config.toml
n_layer = 14
d_model = 384
n_experts = 20
experts_per_token = 1
d_expert = 192
d_shared_expert = 192
activation = "geglu"
moe_layers = [1, 2, 3, 4, 5, 6, 7, 8, 9, 10, 11, 12, 13]
router_score = "sigmoid"
normalize_top_k = false
routed_scale = 2.0
balance_loss = 0.0139
balance_bias = false
shared_expert_gate = true
scale_expert_input = true
init_std_router = 0.0118
lr_router = 0.00042
vocab_size = 8192
norm = "rmsnorm"
norm_eps = 1e-05
tie_embeddings = false
optimizer = "muon_variant"
lr = 0.007
beta1 = 0.9
grad_clip = 1.0
batch_tokens = 65536
seq_len = 512
train_tokens = 593000000
steps = 9049
dataset = "wikipedia_en"
Below are experts of layer 11 (counted from 0) of a mixture-of-experts language model. Rows are named gate (a neuron's input weights, with its number), up (a neuron's input weights, with its number), down (a neuron's output weights, with its number) and show model dimensions 320-383. Each number is 500 + 50 x the weight over its row's rms, rounded and kept within 0 to 999. Numbers have three digits each.
Before each expert's rows: a language model's description of what the expert responds to. This comes from a sample of Wikipedia text that the model never trained on.

# expert 8
It responds to: Noun suffixes and field nouns
gate0:460394501576474464574415494428565540487551565469443451504516520534398564411545601457489545512497562541560489516513497449514449443527472526525421416448500554456410562494566511498429588490409475
up0:503458531490460482414529455499503437504516608530454541435422511455520480469456457472493515506456411477503482569411493557439484518488505571434476549509513557530419542575421549566484460463468488
down0:495518584579496497514492461439489436457532562552461531593548617606542507512451429534531576423491490529392554412550463485463476532523545565539525486465501587482491458467476474454532602565599522
gate1:542533482425503445503556447429474491535478451463512572456428545461490516529504487605574409466508579504540502513481484568463470529495507489534468440503461490477507445598514472536493514577501584
up1:565460479446378485514496486506475478464537414507501507560485573467406513461507613563529499519561502493549533433501446450571489539429501508468525447507390439578400488485441527554526408491485496
down1:527487448433435525402399502580524436545516470466435529449489477591507614516520592563515543452503504486473440499515498508466477519521622530481565435504506424517390503399500537391510493542453436
gate2:529430465508482634547501482516452489563508501567512437449469534437497516476512483501529479578472436586523412513555467499483469518473569529514430485593502398475611593492451497537495535469428511
up2:473529470519482567509631512453532456509546521526423530450632462474511476399502518504567507604387523517595601563584477644500520505531411423400469531469503586506471474492571571438411537443521575
down2:485465507462512551592445523508370475527487527552507420550469543501523583515484530459544487594527413520511429526504517541433533469542420446432462531447463510483466568495531526568451477577406500

# expert 6
It responds to: Prepositions in sports/career text
gate0:450519463541473421493447481519512466486428451537456463398465498426484501498484546468605461575593460445503486435500490548453527458470543516545431581481531474466461445413456547569482481502422457
up0:568457465489568546488544468592411565566598537466526580469469529548439437525589502457436448528458583457453531423482413523488501460503529501566521494473518491383474414548458495518513533435519539
down0:513546400569565516482531591571539514448538542591616501601482502548561506517464472552398565450446598547504555459473611465470464556538496463527587398457489437579468506451568514494434441495452523
gate1:551515437506558479582438511515479513493525508527441450503501555552526457514530468482480445532416492545453503530528470430593531482380541437442518556532516575494427423498489441529524491499485532
up1:519504473528501435533485523631474593486499530516501476526504511559517546601433493510537450449482490512431454425525561575581518489467564441525424460487494448502595494445466509482614546436491494
down1:496479467514440524448537546548412465505626519437511471545552460546427547451459455560561541539450504513504510384512537606559496548501566478594412466479478615549488477512410399554535506480568500
gate2:488450537454540507538464484467526446456620461635523512524462482482442536431374631429564578491558544509532487466536511553639544515563493412454455554568589491505510506411501452577459500475484551
up2:472562552580513476540509452540540456492570503502525553545532560533546496484544471507499536434439531538415533471447466469522491604460592507507520582585526586540513513519504518562578456470593496
down2:598464426571493583488479642507519566527535460498376535488473422533476543446491586428483483483469535597520447465508492502613555505480520406533485514485552574577537501568447555416418532429456487

# expert 19
It responds to: Prefixes un, con, mon
gate0:550466483492434484460535510516584576557477581450547478523555465594550538541526444609569498534570506451531460489609536490403567570509536466503582540670467573406476480491493497439541559474633490
up0:473532488522439518430495533514568501504581468422491362451532548494376534478385570544498406491579431544583543477542515551445511542535475488497464513504547488473491545501452511488506497563424482
down0:490499463500509506532485610475472495430473501550502551586566575568546518464620585552452518441379556562503551543502492418536497478444531440491516586550408537460452494582529566462464469516542446
gate1:475516507389501527557554383601475491347542412401533522465553428538550547479497467418568523492488479489488585433409459485540463544472458550512442531591476439531497584549488413439530540613446533
up1:401453534495516495389462464562574573404519471450501494444537476430463500540592520495495587520453541479486489579457549480518493560476378532529420505506493529463459458456454442401515473508439545
down1:454527406483549429571439452423557550527455528427423558600409399543434476536528496465535481562439501438483488513543522469557556566479439521493465558462450523532536426541443517452516515559504439
gate2:449534536448453486400410495398396518491482512524496456536411424507510544518563486479537463598431420555463504475493436471522496454471563392582542485558473513551464498617494545502496543398538412
up2:523549470517568478486467533533492538507448477582499572511452500466550527492434609463548420533542490621506597527459488559468587463430450521517499536547420439599436462545568464415397496599528464
down2:406475518494542482559454518456379544567533553496527473565447529438479505556467496558557515556499550453483484513430499418534419544589419438535521505459510510444403475520529507457535502474570433

# expert 3
It responds to: Quotes and dialogue
gate0:458513512495505497452499613518621527510496487450528504480486506550437603601504543581450443489454501591577544429552510505410579515501469411454435530501380499568470577443489568555639410504526481
up0:564468469441556550497492539461519452421569464557595403406511584561445622439550507502532440446519564519452443540586461562462525488453397582539544516451538473452464494410434508518368546379560571
down0:532495464528433578443500547511545440553465614552518534522512427458602457518491448434540538555467490464455486551471519524543556492443493488549536451470476556426424452503507457425579361500457530
gate1:463516539494450483427492438447512555602476491542533559545537445524480430491515435563493514545526577525482538580544454516479507559532425497511532552521508455618512522584535450529539521459556480
up1:510529513538579510399570527560519491562547520578561529597425478461512452532486593490469575526401523417471558395571536496485529488492388520521560503554487455529516503533448554417464506421476504
down1:446431474496483473500495526505416532561449421519456533513542555484558499530484505419506438497446518460461555483556547496449512497474433547531555473503386493465550412460542476452490441519529424
gate2:510480459460479565554564494453464497448530512552501495429479448546490505545429425417466557489525523313504600523530498538592415510463495541456487545575510500520416511501481561442450483492518548
up2:499510465487456528511438478463499449584427585512513561571496448390469597503478463495492498415487558559480430527592475577506435631525435549507506457450494550584486530475408487573502463408540526
down2:547539543601504549484499582503401474464455521554497477502567453579534506610449477537503386350463454477437527496458510407460439540432423499465482513469498558560547535467518435502396478543436443

# expert 4
It responds to: Determiners and number words
gate0:459542576486588472486564595495559531545550606494539484501455525497513499460473545484386581552541498436377510423465466484465394476455483512443379458486440493523463455538471507523459494506505553
up0:531529447509489444529513432545532553525515529578469463544504477474495584441544479531547487516561511451418554467481478449527436606527581512531444537458543439434527555475591509449491543468468569
down0:469495517458491466518494607563406502482439400562464480550527515509560489618493512464467557492563483523507540447432519544568512447430584497602472410474455455483521482537438496487452412520515570
gate1:521541507471572586457489513435508496521505444433565507456497621483425487527556521448518583489574515496526516500389412547579580476439480394512511549514511467491553528477364458505430482554462527
up1:573534529475436539581497543517454456479412509473445507490547531349381486535515557449542503470573496519543550476479540501546460577519551499510503523532436497438590529445411438546483419535455522
down1:520633556534460421488443474522444398449605394627518502487476554479479572499428526427529497482494484570595489524503528483482527588500523536496550472535488486461588484569506449549475522493541397
gate2:483569560495535440511562538516472453551406568386499499487480503541452503522549542458466495472472458476498614631473493384520420508511516513432495498531448523598589495496538573447511566543447477
up2:534503451426533538610445564595526553558567455518511437509585511461518577438458550534550514534472578566535500440494539448545529501518494486581521503504407540477487486553477481533573544528509381
down2:490549552573412484497489444469553480540501544571522565548555549533529496542504514481501489474400502506485523494465388562545440496478430527501501506521602512464534411496458521420474453560512548

# expert 7
It responds to: South Asian names, years
gate0:509486567506506517592407458530467453493465489550558541507563462502527593387423411496517459453540504492461548509518514529466469525614519389425494430453464478501478505552512529522415508472415533
up0:521465551545441448456567485638566444571575567502535431459419557542554566515547409418489532453410504494532418466468496459565410485470538529581512547576503506521529487494436510463510533474510435
down0:499522439407427485574502467551461519553519481453525509506442388500537541522451560535415465500509542487523500462497471471447558521549567524535514537433532582549440508544392501410514482553588548
gate1:504498478538558460464492516549526477582447408463548525492519486489472525482544603543567455527583537493499538480459548480496523509499482601546501539578443470481479501469528580566521526511464482
up1:492491483512553494520477436505531470480532476549505494501512526591564490452568493402464551428379542446485513473515496585502504515517492471592517483512501451508611550500542501549521534516548467
down1:489513464590548431582449543545504531464534529512573506597592512536502553573481462456531418458558561471546477468523531439417452512492564419554499494484531456536496523445340544516557431464396530
gate2:495558516521611550603493567556546517381426464596461551516441509411564502485556494453438436530483499575570473458546471477598451461441564427517536469478495568473517594474375454556473564522517529
up2:508497613528659501654466474558518503390477521392494507586502434505594546525672490517408490550483494557486455406553505524438537468497492531534516435472552450483574535510480532482510599503549560
down2:500532507538511476394454443549475462557425510412500627528486524523540408445544405538488528504420507565479572553505500508507579560499501505595450397549490467458489478406524489473514527450527538

# expert 12
It responds to: Table cells and name starts
gate0:548469443540438469513435545488528472542514523546435460528555440516460537493485496445558502479499583489497397493452462464491450422574478462449554492556493435625493527546503503508410438442439429
up0:585511457458488561459435527444633457453477428521427483472495626423553532631529544467555504439544552510447523550520478473538496521492506488558467534418538521424495594561598572610561451483564451
down0:518505431426443523563489488585546472576495451552494528571478422532496549528530496485524477474519440462458459423496502507496592513590495597522502501485492622615403540514542512518516459562442453
gate1:588461577480540487450545521509554548568546475551406555468450443604492467453435509518413535441501584552521468455505483363517501503547449511496381497561501504439588469444458571520494590424491550
up1:474503495491536508392547535502566540487550525440389540514525516628489434456465545524449629495515472520445529589487560475486487435525515457565467496540391595470502593487495509542454502492522588
down1:419448506464459558512546576558495436470575437528470592561519549552497507575514452514410464588511498521560532474498444522523488475511527563541507499415453490437477557545563582487477502510601541
gate2:482438425536457505431560605660475522517541463495467491440447425469532522413534549419521525509592381468541533571455422405545352505527504451544542485512431502493571502447490538421508667492472531
up2:580496498501513542529458512480513486517450542517585565565471482457475447537449449449380558521461563507482428571502500495524521558404439504508535459415533571645447544705508460506467481521529406
down2:409519480481450471453459452421434469503516520541495509514493513458518487523529464584592543409477500501534568517504560468540496475524435453508491445486479527509563474435533453481584436509444454

# expert 13
It responds to: Place-name endings
gate0:489563465401486504459473543457527623410507472527464544545535543470504579551498511498525486501562487421447485522566459512462487492507510514536569499485565430464547473514487441484498572437533489
up0:573546518525482458534545459529454494361538441504470481450588518549472532516450505497430512406498438524435533543505489436557511539500500547456520456443477634503566471535497458573546420469553400
down0:529509460536461497421498534556483514457463463540506523510543478531529541624499451470457524359527482402417557486466505569421538474510429600500381489461509519444543522358551432564386508449528427
gate1:452577529490547594403510518468551512452477400573488532546473516495477479429463596522495491478557534416517447519439483485476391501484511503515535536515494559507546513515396539480616490513475517
up1:445550465487456551575449473465444477516502492490597477500528472555587473515495446513449522463534485568497489491497480555454448494414480465466552475469415536554527564436460443555609489431526493
down1:394473496530501418471563524558491521511433486383543571551503464487586600453452444545503465517506471575470483467496581476429526425448493525520491456582578529539446451506532548520502513568391524
gate2:421485564499462554562597482453546511499499465484590482428581523499512432475542505447332545480474538437484513485594495535605519526406522550448435567491516493471464526499393500495595489536489449
up2:484469556461456542563448436514495596570604438547475496560558454473413486446496537513474504551555541441600395485469509536639588533547456542434383470485580503440503563501498533535457403576522571
down2:576464522578515446523513535432449472488457540529551460420528549536570534513534470487517521431571535469500609473509570513459452463490424521458503551481493575488481517447518532471512469564486549

# expert 5
It responds to: Place and event names
gate0:495509530409501535543508430598455481498501518421578561557466544476472532537508549508508496457497442557598446417549448436457553484523568578452490580498504510585454517468563463629459392441488406
up0:467553478433477517438493456443649545452529571496386448555543516520519397511586560545454431525517563559494471560559527512524588462488538493431438526600498590431510451472513427531539541532556545
down0:423505468506536468566508505485534492570574522415512532504547539455421466504561447511537487501472563482457543414458464473471482531502492466644508497407458495522571471458493479490516502516428423
gate1:480532476543507479443515558500532491549613451575492468508418517522485396486458561496510499515400479500492556460529458520568482495510441566459486520495606550568516569488434500487433464452502515
up1:405444564469448454447506543508564513470511481608465419531431507483431476559451436532491529496495474478510460493480489535497421593485549496560450590531482498461397478489501485615537452524440458
down1:492504449437489535527477506457542612454513486404489560484577561521545448566578557479537471515477511474516530349514452385541535473462555425465551518438507450566493477392396529444380517514587532
gate2:531460514433520507597546445531496589443527453512490504528547522662560461593439597533551494431495603437513547460572422490476446490524549519422507561474577501540539418604549575462485515445533542
up2:401521495477488496525426590446508516502526505499587549408497504633403500509484583506477490553523559514444432555540517535463571458455474444488574454514612543541596474500510525526513457570477463
down2:499447546462486435463465518514541468477526536500516536496496520525404475512487566422603526514500550504495491517430512498468471512462422554490455531508535465490553509511404482512473575503492495

# expert 11
It responds to: Word-start prefixes, "as"
gate0:501610550500536474527596527441480391489489504537520556553550514629419435525551526463469444463507566468505487495440564551368562527447580492461481541492576439485482465434407480555418500508530547
up0:463576468434567512391407484548418484475482493465464417482499486520435508394395593499467418555474511423531554509473486435429443557402523452471566483458414485564503557472549456606493564540542525
down0:524445479446468419498596495507561510401608514476492495574527609511487563487499585518508478489503552530461601463454518514565527554655621467439466461596526485492445492445434451457541513498452517
gate1:510536511609518579607454509585473526532449452515519603427390499407464506475510448533417520480536422494437441617534516536499487572501465544479530525527540481428527516518534531566497469549526583
up1:535485475471476489469575442474555358539463467464545480536505554505463501401516540480444494514563507483501444521492438475507482487442598522485531368484466567641585531552458470539452464537540483
down1:451413489472354518435474516554441466464482535426467496544410479465466430470478546537448412439557473548540409488456533522514408517535511413514592476551545552514608526539524454592565451497548511
gate2:449598562597485491485559495490443497489493561493456553547472527445534464428509489540487553438548496474468560463469470461572483473477487456566482523479375545514460417562453466471423516411394473
up2:508480407499549525462478434482479560524540539496448480449596487545498490465496512566543534467416431513513477511509543530475502474439492452479496535445531487511609410518540557435490523477512451
down2:534462432471516554424508481585516457503497483434436479509423473491564526498427557487541532416454429514556441474403489496395424505494452403556470575520526496404474446526503509603507518459424528

# expert 14
It responds to: B/W/V word pieces
gate0:504590486516469549490471403513482441406517507575570464535483506528476477565507508460560521575479561559481504425442548500427573499490452497456492643444470540505569543544537493488517437494491476
up0:446457525525535531407535514471529447517496496522552350563479443389486537409492537517430533476444436454528510569519407598540538451488475476465520442457561408497541554597426535435512514361493455
down0:528482471577547494551439462583518508529520565436555527528390451493490508479515412591471456552482536425558540561524475429452552551519568511530587417596412526525512501547405476448558568468513506
gate1:476569487494430513535478386479447438623590597438439506485492511505409527560419410530476489546471560472464504438536532550490422519437568485569472438486444431497505495406497520482504393475521479
up1:406520578468492473501520555510488545519526478599419540568458515471489482584454489512495454485580427484455495434444449536478374597496431550513509558530453403552512438475507339502476512541511519
down1:537504514542588511480564577478514403471522551578484565502476525538406554517501463540529343531485460559534528507477501480492490479516447479464474482494470473398466487522455499511406547535423457
gate2:457568580517474484498573430623515608513474471523485492445456519594511459425451516495430461480570425548444523487510496476502484408541482468431640444428441510531457457461524595516477379535506536
up2:512579515478451409555444500508536463513456451451423475562533520480500445442577518441475519486432500489408542522505572415595519444423498498613469507519475512546463455517452404533397467391515438
down2:547492554531510536526597521537539568507526461448580533483528496513466574456564486484472524493436494454478501513469565621495477531527478475475454540514572547540491484482411519486421523493468424

# expert 17
It responds to: Verb stems before suffixes
gate0:487498507563525437415504530585447545426505430589558496528467467529456518507383562506456551533473432574455514453550579487482481473525514405384566475508505520445575437504429460517519580555467453
up0:609515588505532530463467530525408498587509631482410604468595520515458560576453577487548476462459474442481501435492533534563528527504469541561454596458459488541503489460441518557522473518437526
down0:557514449502489521526483486543621432519410579426425528451467447496493548528497488562556471555480513492425548501411470580468495418596505558619456429474472616628480469420556453567511463516429533
gate1:510513551558465494583565443541509463449582500419510481484509557482476566567408457530425497449514484524535587511519506521471496502408576470504532580508407467478520580534486504457540560566541475
up1:540455512569486554499461523541447490500531386503555536558432496434506510542585459391468564555453553526499460547436530480510528511637429549437526429507521471474511534356475535484513507568513503
down1:528494489502564449582478488427506464518476531533501456478490563454559401457499477581537579487518553546462530421500477471381542513509452523528535435542482512569587526463521465535539536564490453
gate2:539561548527428533562413418531504525495462474507543417390515522460493567507503580485546606590397416471510525456423429443418536507488455427612509520546412497506424527442427545578553539573477504
up2:470460471492522518490479555543485531413398522527492501519495518478475494492504531472533485530444520540458468419512497544521494435456572499475490533451439414518502602436564445517523500401522428
down2:536496356574458494513424530518502562494549465504487571474421584518467492538479428516499610496569485497472555517501339432602598517443542421551508465477546451456550534474516458473554536388518475

# expert 0
It responds to: Prepositions and section headers
gate0:571575555560452552490545534421633558532553532503465473507541473468518550435538439496508473421481559531583530480612549498464496545465491469515391564484531430496494571501549474442496568530522527
up0:425516534499570508561562482488524474474498438512499542404504490505517434486389593506529528515476497435491522522487454549589601507529456638491512590522569427474583404507513524514468494483524392
down0:494455502535532477425486484449598481481485551591419513543448563424526538499453514593505445504525402513524452440516572495538488610584500516421461444516520484556511548494508482452496475599499525
gate1:529559461512514516574443527511418535551485421518532439467433418603524652542417475548560553452538472486506513527543497506513486512454509488410480453481447473543494486419444488442510482494478503
up1:555487477403520544514445463376502519463512535584476464547445445590526474439579529468490561487519450522402570483525451499422587470400534422448535507501527463467482464412536518403380444494527535
down1:488521519473532441595491533493399618475456555461561467516500376536525468451464461471448378427502540395498472598410481546526530519485503504471457489451455450448435412432476493488533514459500543
gate2:533541576557544459539456533496537557477467589479566450470494486459524464438479463488455444519538516432498558464457496479447513536442443470455535508419556507533563572525455581505448533659584502
up2:458600544491492441488526468486483485504515474456510538504483535463450588511474498539516480575513435579572533460536514511496436466466503474428549502483503345490428418450522505580424421548524584
down2:486501512395462426487490566560495545445584503464507428405456437501507536446462427576515541544519478518537537391496563478552424416590483478554421487574487511568478501423586541505518470536547592

# expert 2
It responds to: Name-initial capitals
gate0:515569536462421505574504508503470354496468381542478497494506469458476625409437511596539539514594503515452501488534401479571481441463463484549502578523509457473494513495527500544484509512469476
up0:465520465507520459504367452522532579460595435426534429524451540475457522519538466463455469522557529455551541511508480465482516544463553554602492583452532532514528536643565533399455563512501505
down0:445565475477428505564568614547550525470565569459558496460422511488539584467448451536499474473434480460448408557519452447437474412458454493510478476500517430535534501474495531498467476487488476
gate1:536511507460548523487395472486542400535445542402500508500526453404413562442529527459509568472417562471497504536458478476499411562519651421470484540496477509483518461497385478534517458484482436
up1:475405434546456463513564513522519472513591502587575445508462468575564469417521435571442477449471472494498445559509565525455539491582471471533517473546586557471452460519451547483378533519438485
down1:488567537556440367445575417494515501473532546537430570449461506445590544530576433595446473415564432486513463479454567475495535469479510404469484497459510511519513460442485542551534538461538502
gate2:571468504510569499588503479492525507516594601518514521501423506516447507550523512495530463543480492481578475492514535501562457525493481474473491511492512501563630540553538624459486544471469458
up2:577504497452441499491425604470463487492534508423449538513530530490521486543521379461499526431485561419422486497511525549509547496444476574582433574426543572525505534523567527529550453503518425
down2:574550538519504444417494447491496490559477536467525539548440445440502448459412515520442518558504503456536585500458420499515521389525514576512536545529489506424517438594519524539571567383532469

# expert 16
It responds to: Digits in numbers
gate0:571472612532427507476449482432533474482519547415485568571536410577529594454401462462476458522536524459506444541471592401562446555544589477523499523464547493451548623495433521502438512530515461
up0:482607462555578505478515530436547448386496555547544548523498559529450395501467508437578508415510518558504522539586388545454510546525407532355555610476518499508468507491497538592589585462447429
down0:505520544453520535523570390552572468497474550541580469509479503424468520520620458560432497475507420475480513484535476490497420497504445497555478505442511423477492497512530460512529463522409503
gate1:450564444486621565526545470575575441551577491510505468389486517558519448388388553529470515573521490569526574472499379451469619549440486526494542559586509516543440555484491487535416522575652542
up1:528488466518421534429539601475518444523571425605512508520461419515534526513450492526478489524487586462445486443638515493554442549491504509511448463462542447527530443551494463576418479516517516
down1:562495510509447518563413472494491553469437512456488489478491537440489470469554476481499430557550479474436499558473557516552511515435483512490425451571559483521512512468528488564592550516463474
gate2:471567524457586536560484524428489429485403503421562555432592538537549538556473525547543489533508538387426499521501544535485479619484513528541430524536514485557351592609521484466440550500574522
up2:509507547518486500527454490478482475499551520489422445479499481475514590479516414505543530528571495547510490512540541553557536573506476564506497548469510459409601467439392452491486424454439551
down2:567467423537511481556491501556505476565495446557486482555506488501541586432490464606524543568595452447508553532533492538485552505409538467480558403476415551436548459442538474526439442533495537

# expert 18
It responds to: Nationality and occupation lists
gate0:305451578505487525557451475561513484526486551502514556567456525498464509433490432512456516553402532435496490471613518503498515502506488484586419455454506503442512458577529547448452462519472575
up0:473503533461555450498456528514585527493450427450476449558460470492480476511514461552545474445443528491532612517595458567507435411422532493598541525488509516489524516575552468452513534548451440
down0:532439531475628478500491507592456525552523552480505397594436408462465541545486471504424396562562459490419508544563579450445415519474537488418567441557481458547418547408490491501513444530408449
gate1:512482498498514527581519458530557521433517524413482501495555437539481424569525458606595510478403441470465473477527479472543669468503484534453470476524498511491441433450428498529521548480460537
up1:539543546533466510525517518465562591406461530541478448490489509486468553480560522533451464481407397523463456595453425447504598534520470522471505453500466527525512572535580556503579493505527513
down1:575581533517419466536488506460567473485521575428511532527498500496475440595549560475444548454479570474576532489529533444528473564453542495455470545519579562457493559500506508570554518486439457
gate2:479494494479461360430498438430517430520631497500447545522470511567521464544502533420437502496411549487418464555552527496481482582482485477492573388501490567527452460493491545469475562485491493
up2:466470531565609498467527405477449538416459471517543578546481508490497456476477463416446429494396466543487471549527559443444479514529533502573576525469517486478563493416535564468524502489605565
down2:529489566542586473482467507541470497516508472538563458418480519414551465476509471556558489555524560417538543525494578477440569517440415537457466512547469415477491398406604442514449546470532419

# expert 1
It responds to: "-at/-et/-ut" word pieces
gate0:482466491504497464564501405540408571524485429469512520580472494457559474603448467446522525438446376350521570470490396394538399562586444442492489483509541488495497433542462448483556522468459512
up0:536529505562525531517465460491578539500433525454476447453488411514499497528533528417496459442549501527567484544527532522508491499427442490580430484458541438418600495537539468534548421420479586
down0:485461481513578499456445572580562468476539528569463472481412413511526579466506460415525523539503593528493516490454522491497510538529490500454480444530486500489444473489531491502473553458469552
gate1:488569441552474458556482509438534497450519616591597543504517512486528486446480470512514565447473473577510481511473505580437470497517499375505435483572536496572443494514524510458441715492545444
up1:508564494490451500472555499476489532400491453539558427417542522499479436549429475496488462539482506488504541557522480484440460571537539421538491548513554468580532572446424526462488544604445437
down1:587416471531541512539489514486442417496558449500478550596456528493403483509500475414465530526506547472554418453549483472542566499535545516596536504431515540490503519529513611537404512549536568
gate2:480555498478449517444566554510510582526491517505519471468471472507424538545488586524457522570533431476440467522521499495548494576474472502546468558597466441527454557528541602523452470568425529
up2:593613447452528564523484506449571532491498504539379483560494591507457480484570516466553477466524433499565496501561480470420411482482610484494576547535466563469566501481522431577459471599367543
down2:578478504470472452443523479508464545538470603560545574562493494553559530558561516480458461531466506469511404555531553502451542470566508489519523497479410507469522517425521481495455518551495478

# expert 10
It responds to: Infobox and list structure
gate0:493458515592460435587513554479516459424556511511481530515539460570498474455539463512473520554512458473530497501515453537514435565497565587473339449514412521545421434561476495513480533517558434
up0:491503548533508492548507488562446458456433501591438570527459438491456512457521439499455521440607537405479481504539442534501526470552531495573543491412439481610557604509492455447507461432383370
down0:611494535553592504460452559562610437491442563471462575486489496481531512457445478499568538507444491422479520471507524432472465534563441533581449536588374532526447460474441483418489490426529540
gate1:539469524417447513553486544475512524447477516548433452449556460503503473515475456458553518486489515454540491576540573464504454468477512480484524468457502385525594521512443445454468420507535522
up1:524467510452490567462524503471564595529487497543494562408463616562514404440491628505522455432497560505399574514528475547557516541449475473562491563527434511539543459452539494469469446457478378
down1:537477568502488560520587417376501518455537489469398574454432544480454473484519462512502511501519565489496557550440442494455498537503532512434476522543492515534411519482519496486538474521540469
gate2:462486472418442502427489463513498463516421585574511567559570472567445452507485536472508339456494453489488439537500540427601489536517461480462492508493489405442508400443521374490474633491522509
up2:441502483496444554543579494458527531491476544501496550418487585508590491392523525473439437567432424453457524490428533430517598572459509514512606494471423567529586498439433417461494472490462484
down2:523491434570474533509559440571523491511523433494504497433534484397526511449537467380471504527466473379474461449461528564456549553519405481490502499474527466475555402585507459446407622496567459

# expert 15
It responds to: Census and biography verbs
gate0:466539395454510507539494445502522576503554515551444416526508605465545436525532530449440428501404468491416469525510577468403445450521573467448468459516576454478504446504426453530504478524557563
up0:432539605432441497502524529457433570474479586406525502579496408512441659520506541564622524516461457558541518581510442438502493595526497437478420549492546391461472519555465478544569477489463449
down0:568482510485480533541556475488471563532454422515430576534477463613469571388491538496438570368478486433569564490528564401575560460454446521479455511524468443465544526412524539477518472463571504
gate1:437425575479508421470534536550431506546506603532482479489498560516543464552528574499437579544520481536517524590446428445564572422431579550502481460522603478451616534434528487457533451535511589
up1:437489510471589555440556498572488524481498507468485494584525584498559534430553590477521510514481446525524532626439562496495450407425516497501491422483536513476546546539482459498513475465445535
down1:504579562582459419472500494412526512507426525495480471526537507489562603373630543433491537526559597410563578510520540516514430505533563401433466550601399600563513487554510568534536484504676495
gate2:503495429474512457555521395435481524465509497530579454485403493443468521555550477479482469536507433541463436493502441478426545570511468571427479442567545351360497538439411508352536453480588509
up2:462565497443524554566419458446440528457495497587536472490611425598424568470490468494504515433489445463492520501506473492553415469442451464437515530497459588534421582537516430504466537552524503
down2:417440414528442475523485509493480425532466489558490479489495516482514504521469549544443530486502508601491500503519444448481574491565425568508501517543455488518485437606515446552573488384564595